Below are experts of layer 6 (counted from 0) of a mixture-of-experts language model. Rows are named down (a neuron's output weights, with its number) and show model dimensions 256-319. Each number is 200 + 20 x the weight over its row's rms, rounded and kept within 0 to 999.
Before each expert's rows: a language model's description of what the expert responds to. This comes from a sample of Wikipedia text that the model never trained on.

# expert 5
What it handles: Digits inside dates and numbers in tables, plus the word work in Nominated work award-table headers, and from, more.
down0,236,184,184,182,205,217,212,199,194,195,198,218,227,203,208,213,231,219,193,192,197,172,242,201,219,194,198,192,211,189,216,207,222,211,207,198,206,204,202,218,231,170,207,210,191,173,226,203,199,204,203,166,213,213,171,204,227,219,204,196,192,189,238,175
down1,207,193,203,205,181,222,217,207,217,212,231,205,174,212,206,194,228,223,196,208,206,202,206,233,175,191,186,213,217,162,214,201,225,186,217,228,197,156,180,200,213,181,214,186,199,190,202,184,182,224,165,227,248,205,194,166,192,198,182,230,215,172,184,164
down2,199,187,172,238,207,221,171,141,204,222,175,201,211,204,202,220,181,220,192,195,211,178,207,173,229,181,185,184,240,215,192,169,231,182,209,199,227,232,191,155,212,208,216,241,218,210,160,193,192,203,194,200,232,185,193,216,208,205,175,214,212,228,178,203
down3,183,223,191,189,181,198,208,205,189,189,210,186,203,201,193,217,209,179,208,231,210,191,225,200,210,208,226,188,158,180,201,209,226,204,193,182,206,219,179,192,221,219,204,186,153,190,215,211,213,228,230,211,174,208,213,190,222,195,179,188,182,194,206,191
down4,216,205,189,216,190,234,177,181,231,199,226,219,211,195,229,197,177,202,223,172,185,166,194,159,221,203,215,176,240,214,176,203,213,234,228,194,189,219,179,197,214,196,210,154,233,218,230,210,182,215,195,193,170,154,187,192,168,202,224,212,207,202,196,170
down5,202,224,197,205,223,204,236,191,253,209,167,224,232,175,214,175,201,155,209,218,228,191,188,185,205,186,200,193,176,200,187,202,190,235,206,164,217,214,160,191,246,182,180,185,219,180,228,181,186,219,182,204,224,223,210,181,187,218,193,197,199,208,219,207
down6,163,211,214,180,209,181,186,194,183,189,179,255,248,243,178,217,203,210,233,221,188,205,234,234,191,176,237,161,189,225,225,187,217,218,227,160,216,190,210,197,159,191,203,214,224,208,180,182,206,214,221,187,203,228,201,219,194,175,178,205,209,222,203,198

# expert 10
What it handles: Agentive by and as, used, since, and table cell pipes, common in election tables and track listings.
down0,225,217,200,184,196,191,224,194,175,203,185,209,228,174,216,213,211,185,197,202,186,201,216,204,218,213,176,212,210,174,235,196,226,168,195,223,159,205,220,199,253,224,213,210,186,159,201,180,223,205,181,204,206,199,156,208,231,198,185,200,156,228,244,201
down1,207,190,224,190,166,232,213,172,213,196,196,210,220,224,219,206,188,185,193,219,213,223,175,229,190,163,199,238,196,196,197,176,240,192,196,188,174,179,171,215,199,189,178,173,197,216,231,178,225,203,187,212,227,199,224,189,172,222,202,189,179,190,194,192
down2,202,171,194,184,208,175,196,210,223,188,192,179,223,192,213,185,170,223,208,205,194,187,203,185,237,199,200,199,226,197,200,173,226,208,199,214,227,191,176,225,203,191,258,223,219,184,173,193,201,209,204,191,204,192,202,204,183,233,195,176,164,208,223,201
down3,194,206,183,173,205,174,239,195,198,180,156,165,223,203,201,201,200,188,212,209,213,203,209,181,216,241,202,198,177,237,204,217,221,196,217,181,197,208,214,195,212,189,215,182,191,192,203,237,208,199,217,223,198,232,181,196,210,198,172,218,222,212,255,197
down4,227,217,193,218,199,202,189,187,228,186,195,195,184,195,246,192,187,223,222,178,237,179,228,191,223,212,200,178,228,208,179,207,244,222,224,196,189,204,161,194,213,214,229,189,230,231,226,226,192,210,200,197,183,174,188,173,183,209,232,254,210,204,252,174
down5,197,230,210,224,198,214,208,189,221,229,207,187,210,224,197,179,210,205,187,237,217,193,181,237,216,180,199,209,167,186,217,216,227,225,230,198,232,204,191,220,192,195,188,189,181,194,239,187,186,210,202,207,258,211,195,193,193,195,224,205,164,195,226,175
down6,194,203,207,183,216,198,207,191,219,192,172,220,239,233,177,196,194,190,226,214,179,210,224,216,236,186,214,189,168,261,207,199,220,226,228,152,201,199,203,187,166,174,240,202,200,225,194,202,222,189,241,203,219,220,197,220,189,168,194,179,201,220,197,182

# expert 11
What it handles: Articles a, an, pronoun It, and words right after a or an, like all-male, number, now.
down0,215,200,181,194,193,214,206,206,160,199,196,195,228,193,219,200,203,226,189,185,190,184,241,212,229,212,184,191,188,193,209,205,201,223,214,195,160,188,201,203,232,193,226,191,182,176,203,191,199,215,209,177,192,239,178,194,203,206,171,218,166,230,213,236
down1,204,201,208,196,184,214,216,171,236,232,228,234,200,218,211,214,206,211,187,205,224,194,206,240,179,180,216,220,191,216,235,181,250,180,186,201,190,166,184,201,221,209,174,178,243,209,190,177,207,204,174,205,238,194,226,200,156,181,203,195,173,217,190,165
down2,176,152,206,170,189,183,201,196,212,206,194,172,230,199,202,248,171,209,208,252,207,200,213,162,245,202,210,175,183,226,207,164,224,209,203,206,199,214,183,191,198,203,211,215,206,167,182,211,197,189,184,219,181,208,179,232,199,231,190,183,206,192,198,222
down3,217,210,185,216,199,191,232,199,187,207,210,197,229,183,196,191,207,142,203,221,200,199,214,162,204,218,222,188,163,187,218,230,209,199,215,184,184,205,214,184,197,198,206,209,191,188,236,220,199,203,231,215,197,208,179,175,241,194,178,209,215,225,258,194
down4,233,201,213,202,186,239,194,200,216,176,211,201,206,181,238,185,180,192,200,174,182,217,203,185,193,249,214,171,200,209,171,224,187,210,202,165,187,196,147,187,182,205,198,196,220,198,209,220,181,199,232,174,205,152,196,190,182,184,201,214,205,211,197,177
down5,199,244,177,195,186,221,221,165,226,191,177,206,164,207,222,187,198,182,189,204,205,187,228,180,211,191,215,221,184,185,197,194,200,197,191,195,219,194,194,202,220,205,228,194,221,192,211,172,190,174,219,226,185,237,207,194,197,219,198,184,199,216,244,205
down6,171,185,209,188,208,190,213,189,207,199,228,216,214,217,205,227,203,176,215,222,188,232,196,206,223,209,202,176,166,250,230,196,186,199,211,180,252,198,208,226,188,207,189,207,229,218,175,219,199,194,206,191,215,234,217,221,186,179,162,195,211,216,202,212

# expert 9
What it handles: Commas between place names and list items like San Diego, California, plus semicolons, slashes, percent signs and parentheses.
down0,183,177,197,212,225,200,191,204,180,209,201,203,219,178,198,229,204,203,206,199,206,199,227,198,197,214,201,207,226,170,224,209,228,219,222,165,171,182,192,202,259,204,217,199,189,184,206,197,216,174,209,190,189,221,161,203,211,200,195,198,189,184,213,209
down1,201,203,222,184,172,216,198,201,199,182,200,232,211,226,194,203,225,202,176,209,187,208,212,255,174,185,201,216,171,191,219,177,206,154,188,222,214,158,193,196,193,213,201,164,230,197,198,175,220,222,167,214,257,192,238,206,174,202,182,217,194,209,191,184
down2,174,169,181,220,229,188,192,195,234,217,216,186,227,191,190,200,183,222,188,205,204,165,200,178,220,198,163,181,207,224,158,169,211,198,174,207,179,196,194,162,220,188,223,193,217,179,176,200,184,165,202,187,192,227,204,250,195,237,203,186,198,158,205,181
down3,181,231,167,218,228,158,227,188,177,211,201,195,243,221,197,210,200,178,208,222,225,200,212,178,205,230,214,231,192,213,215,208,210,207,228,158,188,206,225,185,229,181,225,238,146,168,192,191,203,201,209,220,168,199,193,179,212,221,205,212,204,193,223,185
down4,212,214,209,167,195,235,195,183,209,185,193,213,231,186,208,167,201,218,216,148,186,213,208,172,237,198,213,191,226,224,189,208,188,202,207,170,230,201,150,213,197,185,207,196,200,227,223,215,192,227,201,202,185,167,183,173,182,229,228,191,202,195,204,181
down5,193,238,236,214,178,222,220,177,207,223,195,202,219,189,187,186,215,176,216,267,226,185,194,194,191,230,193,215,170,218,198,215,226,216,225,174,195,196,163,186,226,198,177,183,212,194,231,152,170,188,194,211,235,209,209,173,203,232,205,204,205,194,220,189
down6,160,177,180,186,194,209,203,209,197,204,219,247,213,256,200,217,191,198,204,193,191,219,239,208,242,165,217,178,163,210,254,188,205,188,200,168,253,174,201,194,196,174,205,227,238,205,214,188,208,207,250,189,213,209,216,221,209,215,205,199,211,204,216,191

# expert 7
What it handles: Prepositions and auxiliaries after a clause, such as for, with, had, has, into, including, as in households had children.
down0,183,184,156,198,193,235,207,178,174,212,201,207,194,193,195,206,206,179,190,191,172,183,238,191,228,190,176,184,221,182,218,200,198,209,198,197,179,214,190,189,244,183,204,201,187,194,200,213,188,165,213,185,190,223,185,199,205,174,149,228,183,220,245,227
down1,170,188,204,187,198,218,211,172,235,195,222,220,201,238,221,208,207,217,197,189,196,203,214,233,193,152,194,207,210,194,192,179,204,190,150,206,189,118,171,162,225,188,184,196,201,214,216,206,210,228,172,216,227,200,228,209,137,198,174,187,193,199,214,166
down2,184,194,190,189,143,173,200,168,227,238,220,222,191,204,207,215,202,215,217,208,201,203,235,182,196,171,177,157,190,192,179,183,207,178,221,203,195,211,175,164,227,217,238,223,229,193,178,190,190,199,182,208,214,216,197,210,216,217,205,208,184,187,190,204
down3,223,212,188,203,201,161,187,204,188,204,199,185,220,197,183,225,204,174,203,232,204,178,241,142,206,225,221,223,166,216,214,179,213,191,233,183,180,201,237,212,191,200,233,177,182,180,200,172,173,252,249,188,192,213,198,183,217,195,182,192,195,194,225,183
down4,223,209,209,192,188,228,207,197,223,184,218,181,207,200,237,194,195,210,213,195,211,186,224,183,200,213,254,176,223,183,171,217,222,209,191,181,205,183,177,199,207,200,211,181,209,206,215,227,194,215,176,171,186,179,195,172,153,207,194,208,189,213,206,166
down5,189,228,208,214,203,210,202,219,194,222,221,205,183,199,214,207,195,208,224,245,223,193,216,213,215,193,195,205,199,162,203,196,209,200,207,165,209,173,168,225,192,187,190,171,226,207,210,206,201,190,213,222,196,212,215,162,212,216,210,215,240,189,210,202
down6,199,202,217,187,200,182,231,204,193,209,202,238,226,214,189,184,203,172,223,240,204,214,228,199,234,170,224,175,172,177,213,188,199,185,189,198,202,181,201,202,191,167,213,236,195,213,197,202,209,191,225,197,227,217,196,246,226,203,185,177,195,195,191,208

# expert 6
What it handles: Line breaks and colons before quotations or new paragraphs, quote marks, and words like According, married, born.
down0,191,194,193,194,213,241,175,222,169,187,211,199,233,165,211,223,209,197,177,181,209,194,236,194,228,208,186,215,216,187,204,215,209,197,202,174,178,202,173,197,237,152,215,197,191,176,241,166,199,229,201,200,184,229,169,176,225,194,196,214,233,218,224,201
down1,195,207,194,155,189,189,198,195,177,218,218,214,216,166,204,197,196,251,225,198,155,215,230,227,184,165,187,203,194,209,213,218,201,193,194,219,199,139,174,203,202,204,193,182,184,206,182,188,213,190,205,219,221,192,200,193,175,215,181,195,175,218,212,196
down2,201,162,184,217,241,211,169,157,206,207,194,205,218,193,234,204,165,249,204,215,217,200,206,186,235,170,210,203,201,213,175,194,228,175,215,205,205,196,182,217,194,183,230,208,232,148,208,177,193,184,214,209,183,214,192,236,211,191,200,191,197,219,202,201
down3,187,186,189,204,207,177,186,217,196,230,176,158,203,201,204,209,181,181,214,242,200,173,237,181,181,211,197,216,170,215,213,199,202,199,204,167,159,202,214,194,231,194,173,185,176,192,192,188,208,203,232,239,206,237,213,175,220,217,182,229,221,196,245,181
down4,209,208,197,197,215,226,174,174,220,181,229,189,232,199,205,179,180,221,227,175,218,193,222,190,217,205,222,180,212,202,161,226,210,195,230,174,209,221,153,206,217,209,206,170,224,200,208,200,147,208,222,212,163,156,240,197,189,203,231,214,218,177,191,170
down5,206,221,214,205,164,206,218,217,210,240,218,223,206,191,205,215,230,183,208,194,208,206,171,209,234,209,201,188,187,179,167,221,216,215,217,174,199,185,190,200,203,179,193,202,178,186,229,195,180,191,227,208,214,215,230,168,223,228,201,211,203,203,227,181
down6,170,202,227,172,197,192,188,173,185,173,186,251,223,238,163,175,205,187,167,230,188,210,218,188,239,171,221,185,188,222,215,185,224,188,203,162,230,212,213,181,170,201,226,221,225,190,210,182,193,200,244,207,253,222,171,247,196,195,196,205,208,208,221,201

# expert 4
What it handles: Digits inside years and year ranges such as 2001, 1984, 2006–07, with dashes and present in date spans.
down0,196,199,172,201,200,221,216,210,151,219,224,181,210,183,192,207,243,207,202,176,169,168,226,186,228,220,206,160,227,160,204,197,206,203,236,209,169,195,213,177,236,176,195,174,201,176,188,184,199,217,185,190,204,228,179,206,225,183,197,187,193,221,231,221
down1,185,204,214,177,171,179,223,185,225,195,218,208,189,205,233,203,221,198,209,180,205,204,194,226,190,178,189,238,183,201,241,158,212,193,204,187,193,168,176,222,192,199,196,183,229,217,197,187,237,209,190,210,247,205,212,197,163,218,203,200,168,208,215,165
down2,205,217,185,215,190,176,199,182,219,206,182,153,242,215,194,205,179,241,194,211,205,186,174,196,235,175,184,132,226,186,194,173,218,205,186,202,193,197,164,179,193,209,224,183,207,172,160,200,164,208,223,202,215,174,200,206,223,216,233,193,221,217,194,188
down3,185,217,187,202,189,198,210,174,177,205,168,168,230,203,201,192,189,172,232,216,202,212,208,178,201,242,209,198,191,205,204,201,192,233,220,180,198,192,194,155,190,198,217,161,176,180,191,213,211,205,227,225,177,209,228,185,230,220,185,187,218,190,235,183
down4,235,213,192,191,222,212,185,189,199,154,191,213,218,188,250,188,186,214,224,170,188,199,231,178,210,214,213,190,210,209,197,188,213,212,241,186,187,195,169,200,216,204,215,186,239,161,228,241,169,202,198,184,224,155,175,198,180,193,225,200,200,194,236,190
down5,187,229,197,212,213,206,210,243,186,221,231,196,206,219,201,190,220,200,190,225,210,190,214,167,184,205,224,198,225,196,168,218,208,232,218,182,193,149,198,195,219,153,172,176,213,191,233,192,184,172,192,236,226,223,167,178,191,193,190,201,211,173,244,232
down6,191,199,212,207,213,177,212,207,199,187,188,242,213,233,165,197,210,214,190,221,179,185,207,206,214,164,204,178,205,202,213,190,209,213,217,164,228,202,171,211,167,174,200,194,214,181,191,191,212,207,224,189,218,216,198,211,195,208,185,218,187,198,182,191

# expert 1
What it handles: Adverb particles and sports verbs such as out, up, back, won, played, plus pronouns he, they and squad position codes MF, DF.
down0,197,180,164,192,219,223,186,208,177,233,191,222,200,209,203,218,198,226,159,190,207,186,229,192,215,210,173,169,233,203,232,202,217,191,229,182,173,180,226,188,190,205,193,185,194,175,216,206,191,224,177,199,173,218,163,199,227,216,185,227,174,223,212,199
down1,215,194,224,176,197,213,201,179,202,236,217,220,175,221,207,208,200,208,189,190,180,183,206,229,195,153,198,199,192,179,214,193,192,215,214,214,177,178,200,224,217,166,153,170,238,226,196,185,215,225,186,220,228,215,212,186,199,209,179,226,208,231,215,170
down2,197,169,200,219,209,207,179,205,212,189,202,222,193,190,173,199,182,238,202,199,223,151,219,164,211,149,193,166,223,203,222,200,225,176,209,175,205,216,183,203,201,205,253,227,231,187,199,214,189,165,207,188,222,184,197,205,194,232,224,210,209,224,212,157
down3,186,228,184,191,195,201,215,187,200,198,189,178,220,186,191,201,212,174,211,237,216,204,239,233,186,229,185,231,165,199,209,199,210,203,209,165,201,195,217,180,189,174,212,196,175,207,198,209,230,189,215,221,207,203,219,194,195,199,191,198,190,205,245,167
down4,211,193,180,201,217,238,203,162,213,196,220,203,218,174,257,202,205,199,200,204,213,191,201,172,225,215,231,199,204,218,159,196,206,222,243,173,176,202,172,187,226,197,223,177,239,206,217,205,202,205,196,190,189,178,175,182,202,211,230,217,199,212,220,167
down5,191,233,197,194,187,213,211,190,203,234,217,199,205,179,209,194,187,204,190,215,200,184,177,180,204,198,243,211,180,165,185,206,214,247,208,184,213,229,149,200,215,202,206,147,227,205,220,162,197,181,237,192,177,225,188,190,224,197,210,226,201,181,230,182
down6,161,193,238,204,216,213,200,183,211,185,190,224,206,239,198,158,181,193,212,201,194,213,258,200,216,185,197,173,203,207,208,193,193,204,214,162,211,209,189,191,176,162,193,228,203,190,206,204,225,199,211,195,210,271,211,218,191,212,189,195,196,196,234,196

# expert 3
What it handles: Nouns and prepositions in fixed phrases after in, of, on, such as in connection, in terms, part of, over, about.
down0,225,186,183,186,229,216,236,239,198,209,207,198,199,165,208,207,223,181,174,184,202,178,237,210,223,207,213,190,227,166,216,201,218,231,229,193,167,189,208,185,205,183,200,192,187,174,186,161,210,213,208,183,175,211,162,224,211,227,209,215,192,213,232,209
down1,191,200,196,219,203,194,212,214,202,216,221,223,197,207,194,206,221,199,177,210,197,229,215,240,161,175,177,261,172,208,215,157,237,184,178,217,195,173,209,207,181,225,203,184,204,196,194,191,242,191,187,214,244,206,214,167,165,186,199,188,201,203,181,153
down2,204,194,163,227,203,214,162,225,220,209,175,193,218,198,243,175,193,236,208,195,204,198,199,194,240,169,199,161,215,204,203,169,187,173,175,210,212,177,209,212,231,186,244,186,191,209,205,212,212,214,214,210,201,219,187,212,178,205,199,198,192,174,191,207
down3,184,214,202,176,182,183,217,207,181,179,205,187,205,207,198,233,208,139,186,241,198,230,209,205,205,212,215,217,167,200,203,213,220,217,226,171,181,226,219,189,204,189,191,189,165,183,175,198,200,198,219,215,191,201,213,180,187,231,188,211,194,191,247,166
down4,228,189,200,185,188,244,173,179,195,188,205,207,208,237,235,188,202,244,213,182,202,201,195,168,223,213,227,204,231,206,194,218,194,219,235,174,170,185,150,189,204,182,234,200,249,191,212,221,204,204,195,201,204,182,188,195,201,201,212,226,195,225,197,179
down5,219,191,208,213,166,217,215,216,238,209,226,200,217,209,216,173,228,184,204,215,223,167,162,184,230,214,216,201,193,199,190,215,208,237,185,186,195,176,177,193,178,199,219,187,195,196,217,191,193,173,193,203,185,235,198,171,221,213,185,207,205,199,233,217
down6,160,206,211,185,228,193,194,174,182,190,191,230,246,218,183,195,209,189,183,222,185,195,243,215,240,185,197,152,179,217,209,169,176,194,227,172,226,199,211,187,189,168,216,213,209,197,217,216,208,225,225,183,230,243,223,209,167,174,205,211,211,192,182,208

# expert 8
What it handles: Prepositions at, on, before introducing venues or dates, as in held at the arena, plus time, end, Year.
down0,230,194,176,225,188,230,214,218,196,191,191,195,228,207,201,218,223,224,176,192,200,196,238,211,222,196,180,172,226,200,209,157,226,217,199,170,174,195,230,210,232,186,213,188,194,179,218,217,203,214,199,201,187,220,171,191,202,196,184,243,176,243,214,212
down1,206,214,207,182,190,204,195,177,223,206,215,211,195,184,215,206,199,222,194,197,211,218,193,242,186,181,198,207,188,196,193,181,218,183,195,212,207,175,185,212,196,188,196,176,205,222,213,182,195,207,174,204,238,208,190,230,186,206,193,195,194,196,207,208
down2,217,186,210,185,213,165,196,163,255,210,171,165,212,170,203,229,151,245,212,214,212,200,181,183,228,191,195,181,242,235,208,211,240,185,191,184,185,211,187,196,208,229,221,220,223,198,207,204,156,210,213,208,187,192,195,217,194,216,191,194,218,179,195,220
down3,180,222,164,196,187,185,206,217,192,223,181,200,214,216,207,212,184,192,225,216,181,214,230,200,195,246,180,186,152,214,214,233,231,181,236,180,191,218,204,164,210,209,236,193,177,193,225,192,198,213,225,211,191,216,236,210,222,214,200,182,206,222,254,200
down4,234,197,206,217,218,229,165,177,221,190,222,208,213,207,213,171,190,182,207,180,226,163,227,175,228,231,217,182,216,197,153,238,197,179,236,184,176,213,163,200,202,215,215,158,230,201,228,206,205,219,184,169,188,166,171,187,181,194,206,214,187,182,202,197
down5,194,215,188,205,220,218,236,195,209,218,220,238,219,212,219,173,198,194,203,226,229,199,204,196,226,217,203,203,175,190,212,203,194,193,203,178,211,167,188,204,210,186,181,180,178,206,245,203,155,186,185,223,199,218,196,176,220,211,199,197,196,203,199,183
down6,163,202,227,155,171,190,199,207,209,190,215,224,235,215,200,209,197,189,198,201,218,227,215,232,183,206,213,167,185,225,192,204,191,215,202,167,197,182,187,212,190,216,222,208,227,183,208,174,234,213,245,179,222,264,208,242,192,187,201,183,203,208,206,209

# expert 2
What it handles: Concessive words like but, however, although, opening parentheses before acronyms such as (NCAA), sentence periods, and is after subjects.
down0,218,193,195,188,216,214,214,216,167,211,213,206,206,201,187,198,205,220,190,155,198,183,216,191,228,212,191,202,214,197,183,211,198,202,240,182,170,188,197,182,233,193,206,208,190,187,208,226,196,202,197,168,205,223,165,187,210,194,192,218,181,211,185,231
down1,202,198,217,175,187,205,218,195,215,202,198,199,209,209,212,216,212,203,199,201,201,222,197,218,187,196,191,213,184,158,236,192,191,190,195,214,206,141,171,211,194,219,185,173,208,214,196,192,207,224,185,222,263,190,218,195,159,207,219,180,201,191,183,177
down2,209,170,186,209,200,189,173,174,229,211,210,188,219,203,221,224,192,204,165,228,173,185,201,215,230,177,191,196,224,199,183,191,217,244,233,190,218,187,191,201,232,171,225,197,257,181,169,184,180,183,200,205,214,214,201,237,191,219,182,214,192,190,237,171
down3,191,201,191,195,208,194,220,229,193,186,163,149,211,171,191,212,201,172,230,201,225,182,218,168,206,232,188,222,188,202,187,217,199,231,245,192,153,208,213,183,216,206,204,187,201,190,217,185,198,200,212,204,162,215,194,182,193,236,182,210,179,163,258,174
down4,225,229,226,183,188,217,198,201,212,186,232,202,212,196,219,195,207,219,208,183,188,185,196,184,200,230,197,173,220,196,192,193,205,227,230,185,173,200,161,188,195,251,209,158,251,212,218,202,181,201,211,189,188,160,183,195,171,203,203,186,219,199,210,172
down5,199,232,211,220,196,221,219,228,189,225,193,207,214,215,205,217,239,203,203,245,222,190,190,178,219,155,196,205,171,208,188,198,205,235,238,188,215,198,222,189,220,182,182,176,202,204,239,190,180,171,222,248,214,212,191,159,222,223,170,190,195,207,230,176
down6,185,204,224,166,218,182,193,188,200,189,151,217,246,218,194,207,192,165,189,226,184,217,209,221,226,179,210,154,185,216,226,201,212,201,220,181,235,180,194,224,175,157,197,212,221,203,195,168,212,232,243,186,222,226,196,220,173,200,176,185,176,206,211,179

# expert 0
What it handles: The word the and the preposition in, especially at sentence start or in phrases like all times are in, plus table pipes.
down0,213,202,193,175,201,184,215,199,161,204,235,229,204,186,214,195,234,197,187,203,193,179,238,204,242,208,158,202,213,222,207,168,210,206,217,201,165,187,203,185,239,189,176,200,204,197,210,160,202,183,186,174,240,225,186,220,207,215,207,232,189,204,216,200
down1,208,210,230,197,206,200,212,161,227,191,219,220,188,240,205,214,200,212,168,197,195,200,205,204,187,193,199,208,192,200,223,186,220,183,216,207,194,178,189,199,206,202,185,194,201,203,201,213,210,198,175,226,235,197,210,183,166,167,194,204,193,189,196,186
down2,159,194,195,203,189,170,190,180,224,215,208,163,212,218,208,189,178,217,181,199,195,192,191,172,216,177,169,165,207,210,185,200,222,216,221,197,207,202,168,217,195,212,217,181,217,169,196,178,195,170,216,215,226,203,224,224,183,192,186,204,217,217,212,204
down3,198,204,207,218,175,200,236,196,231,216,187,189,224,220,187,189,220,155,196,221,208,206,214,176,220,208,214,222,180,216,178,226,214,248,206,192,192,197,228,195,215,166,212,184,152,186,197,197,193,203,211,211,196,212,171,209,224,206,217,197,185,204,262,161
down4,216,188,201,191,215,223,199,177,199,163,211,214,232,214,211,190,173,225,184,196,193,190,247,184,186,232,249,193,199,221,191,198,233,206,249,206,174,204,158,186,200,237,212,185,231,198,220,203,179,195,195,194,180,172,194,197,208,189,212,210,210,218,195,206
down5,199,206,195,212,194,206,201,200,194,195,204,196,195,219,205,181,226,161,196,236,219,176,211,171,195,176,163,201,181,199,197,223,205,200,225,164,180,177,151,206,197,175,191,154,192,182,233,201,209,167,199,247,202,216,143,171,212,225,216,187,206,175,214,207
down6,163,172,223,192,205,213,186,197,215,184,202,228,196,226,206,222,186,213,231,193,176,207,239,199,218,177,224,151,190,220,215,177,178,202,190,156,237,189,189,183,190,178,210,200,224,221,182,203,224,218,230,217,204,233,214,208,193,162,205,187,211,182,188,190